Below are experts of layer 3 (counted from 0) of a mixture-of-experts language model. Rows are named router (the router's row for the expert), up (a neuron's input weights, with its number) and show model dimensions 0-191. Each number is 500 + 40 x the weight over its row's rms, rounded and kept within 0 to 999. Numbers have three digits each.
After each expert's rows: "mostly gets" lists some tokens that are sent to it at least half of the time; "comes after" lists some tokens at least twice as common just before its tokens as in all text. This comes from a sample of Wikipedia text that the model never trained on. Tokens count by the router's weight.

# expert 20
router:481545480538536485547518441474569494443487481605481501518455544521532575464431448552537525477493509457537507528550496464509442550470571442468448464492544460500591446522416525424495507508501447480437530484447506478451500467498541449522545505486509514551502506463459469572540460489524415496532535484534489485462495536532482561507451516438494528499511500576464499600471531511493516440510422509439541433472453536481517511520493490474518518551514488529478445438486433487514464580582455527522520460448500509458527511458419501511451475504528461462456503514462498572560429527480423482
up4:509483498534488497524461483417519465457509516513454423490509532484481454521602440460497518480545491622522552515590439475524540468533569492506474541478469505513530436511414453491480541519530447477451457558454499459479514492567536498473466498508494483512446474462528474498475409478492520434521549498493540487527480494513512492499497392529499520429466450427480467488565529487582427571540524475478445451541468471459539502485509541479440503506448442498494519462540415483568526497528553535468509614472485493442495543535420479512547526429527492469505448521528551460512533504501491540
mostly gets: "|", "|---|---|---|---", " •", " |", "-", ".;"
comes after: "\n", " ", "%", " 0", ")", " —"

# expert 28
router:450519487519515525536498481555516432488464526535449523502507495490468438494460467430472445451536509529531444509526488480479513450495499576519526525502459580547468467439491483456491546465504463560451475510500546542535471480428557555567459495552497443560558511553468561454518447500463484425540486531516558452536496499552548474495487446512503426440520464548550523546556607531495578507446462500475492568557518439495576506511561484436483430448472479479410496496589532448546538518554542489485490505530532513451504464463491459514519455470512442455466526477510486525423470494483479574
up1:521511535481502476500535509489436549451549476467420467470496513474451448482514509551503376548512520471552571486501432524495477487595508522423503447534444502492467473527464557509479487493502530536514489461536398458464499516528572547533522561442511453522560481532524465468524472554543598550481470486456503495528530535554519566528500417489486497465397488480504510563427521423531519527455562499478498464460509498469519482480484571472479460505511546515482543497547458537427502524504404534568549570471495518506497533499596442518473536465549484486451488481452524466532501500555502543
mostly gets: "S", "H", "J", "V", "M", "F"
comes after: " (", " \"", "-", "\n", "|", ":"

# expert 5
router:513483477529492498555528534569442487450568477577458540490511552463528463560551543455532564494561532581569560461564539519527463465484528498478501565468495488534532538453501550486508470569445474524512508495548522472508521484414551499499568518521478441578526438526467452497448465502478481554525485478437473556539475527468565486500549485569474438538435538511496551505542522547554451498513466516534498491484483424459497484466520466457511481432474557419526533576528568475487539429487429500497562442482457530497524513485450457471528531530538465528531496494439485454516432510473553585
up1:505474439552540472452529459517483452467514456497547465497474471547496505489518443495565463470433536478515503524494494523557568495443518516470545507589563511454497505403486518564509490480556485508471436482453483495488520473512578519465576432462508533517491496529489437504532446485525539485522546492464442486561469531474526432577555518457451503465494453561440422496401549493489536439574440463509544519448468467570500520515576519554534500492510456463519513512492419471451459509587510516478503565499559465502508434444473427519524516455483437482563441480506441488512502550497454538
mostly gets: " 3", " 6", " 4", " 5", " 7", " 8"
comes after: " |", "–", ".", ":", "|", ";"

# expert 1
router:442558465546531562536440492515543506473591528527469455522554456492477541480490492519490444581481492448550547557486521480462526491526558517422466478468455430583512443560439488471499508496514527520486503402468488550577449499503532517553488523414555492455509555528463539456467471510453537494551553488489481467525572457491523423530477485481481447419525445461499492450424500579508533536463475521462526482513547485531520543532531490422473408537519522531469526511494510513460511467551528480514510525511452534496553486533461395473514489480497526480565543557486503478531555585507517573
up0:461476487512497479461521454477488483482588518534516467534525523369582503492502425545544512514440437470540488507516479450505513512515506463523525520522604511455455441478488473435507518410518582505534506468557518538529414480536474571513544472466446467441457425487466510493524472519525516511520478514468494498490573482523500548528498494428598561497577438463466474463521432486456526470457541480461519550503512482424522545495495434524535531426480497543484502525495501566502484543457462536464435472503544534430455462518517494538438571504560451510479492501587543492536546512487441521
mostly gets: " John", " Peter", " Bill", " Robert", " William", " David"
comes after: ",", "-", " of", " the", ":", " by"

# expert 31
router:501499512549473538505451557536467557471446548461497513522469474551506524494468511465434466503509454468465441537506448511420488453505543522593510420503450543498435449523485519497435519449521516446459465574460508495557473487486559473548586498565536452509478585549503485467569533499526553451492483511488479512459552403488581530514462503516499531487502517510501510504450519559480504612475438516507506494571486540529391503544481541456472515464533565560516447490461501572558477508481506490475500572541524473514492511520438549442480524466467531504470499485564527473444530526584579501
up0:548452497534444598565563473495521508549466484509490535557524547492438495509533522486458589482524570486506588449462523467478500486522460497484553522520537474498515526585512531534526502509510590516470473503548510461517492479525580486492547515435484528460541430455467523453524556455475460459496466490467492510439478410480554502586431490485435496570492573446500503504537489497472453513535457462473511502547483567517524454465466493446515511484468561548410555446516478478504484502463531421491401501599468504459514519521473595482572482520513535505512500448488477502509495437502555450
mostly gets: " d", " st", " Th", " St", " sc", " en"
comes after: " the", " a", " The", " of", " and", " an"

# expert 17
router:469521476491480511504521504468453502515446453521474578448475561453520501417462508482452448489548549530511498571450527527483535554484532544491514425418437512540442470557438540410505448483475447553510547570484431472546383511485521508476508509501552462508508563491501545510479503472548507456533429452510457428523524536527508559480487457498545470458461449537530466451517539473548559502561535520469526509491531415512424582476463512487478517535410478458477504459477515518426479522528529485562491454533511457579536420452510448536513488529511466473512501446499448534444538519484520485
up5:469443546558602503401521552529563454496495441504498490476515511517460516499488516508590500515487493437450481551491466413463534442459530484555528528481525562428523519477518479481494490521519409435485535506416465481483453464523525547461589423530520508500495520475534590494561484408530507525580525510515519488506470490512489534526500601468434544499494515414454488476472481467529453550461499502559532505512469489547437558503531531571540491497477421498486450487514484552550470575526466508429511497462532565431510493502484521542489492565507525512465507502527406518533473533505506527
mostly gets: "\n", " \"", "\n\n", " †", " “", "|---|---|---|---"
comes after: "\n", " |", ")", ".", "==", " =="

# expert 18
router:469523475539534534501494506560505512448489511491468498543552457523463528470482493492497467546521437510459473546449544503447482577572528508479476446443432452546484424508439526396525480509527526597461517465492455476547445478437514485571521540563497462521511530531497531481401486589441537470569500482465563481452556491453498543509470537537476449422558458460513518507527456562476475570560506497499569488546568546429456534524527527431449485507510477533485484431526535514463495505529530581504540540534485500483558546564458456453498492516494504421528523501529497502532497532474534574
up0:475533509479535463482496454557467522526422582580528478520514474510534483541399519544527464555480526522449540517409517510439540480483474488538555542413576529522472452505496516464510611471511569523539506541545510497501449499473499462446494523556490533483454464445497483535503529464557443461523543411413521468426546426467445455479466443506562513521487461453517551513520459516490531495432503499503517478393519522517423523494510512579534488497499498527590489457493483418455561534529503468477523493494518472547488483507517504575497489499479471500460537488530530553517510480557427556
mostly gets: " New", " El", " All", " Ak", " Far", " Dal"
comes after: " the", " |", ",", " of", ":", " in"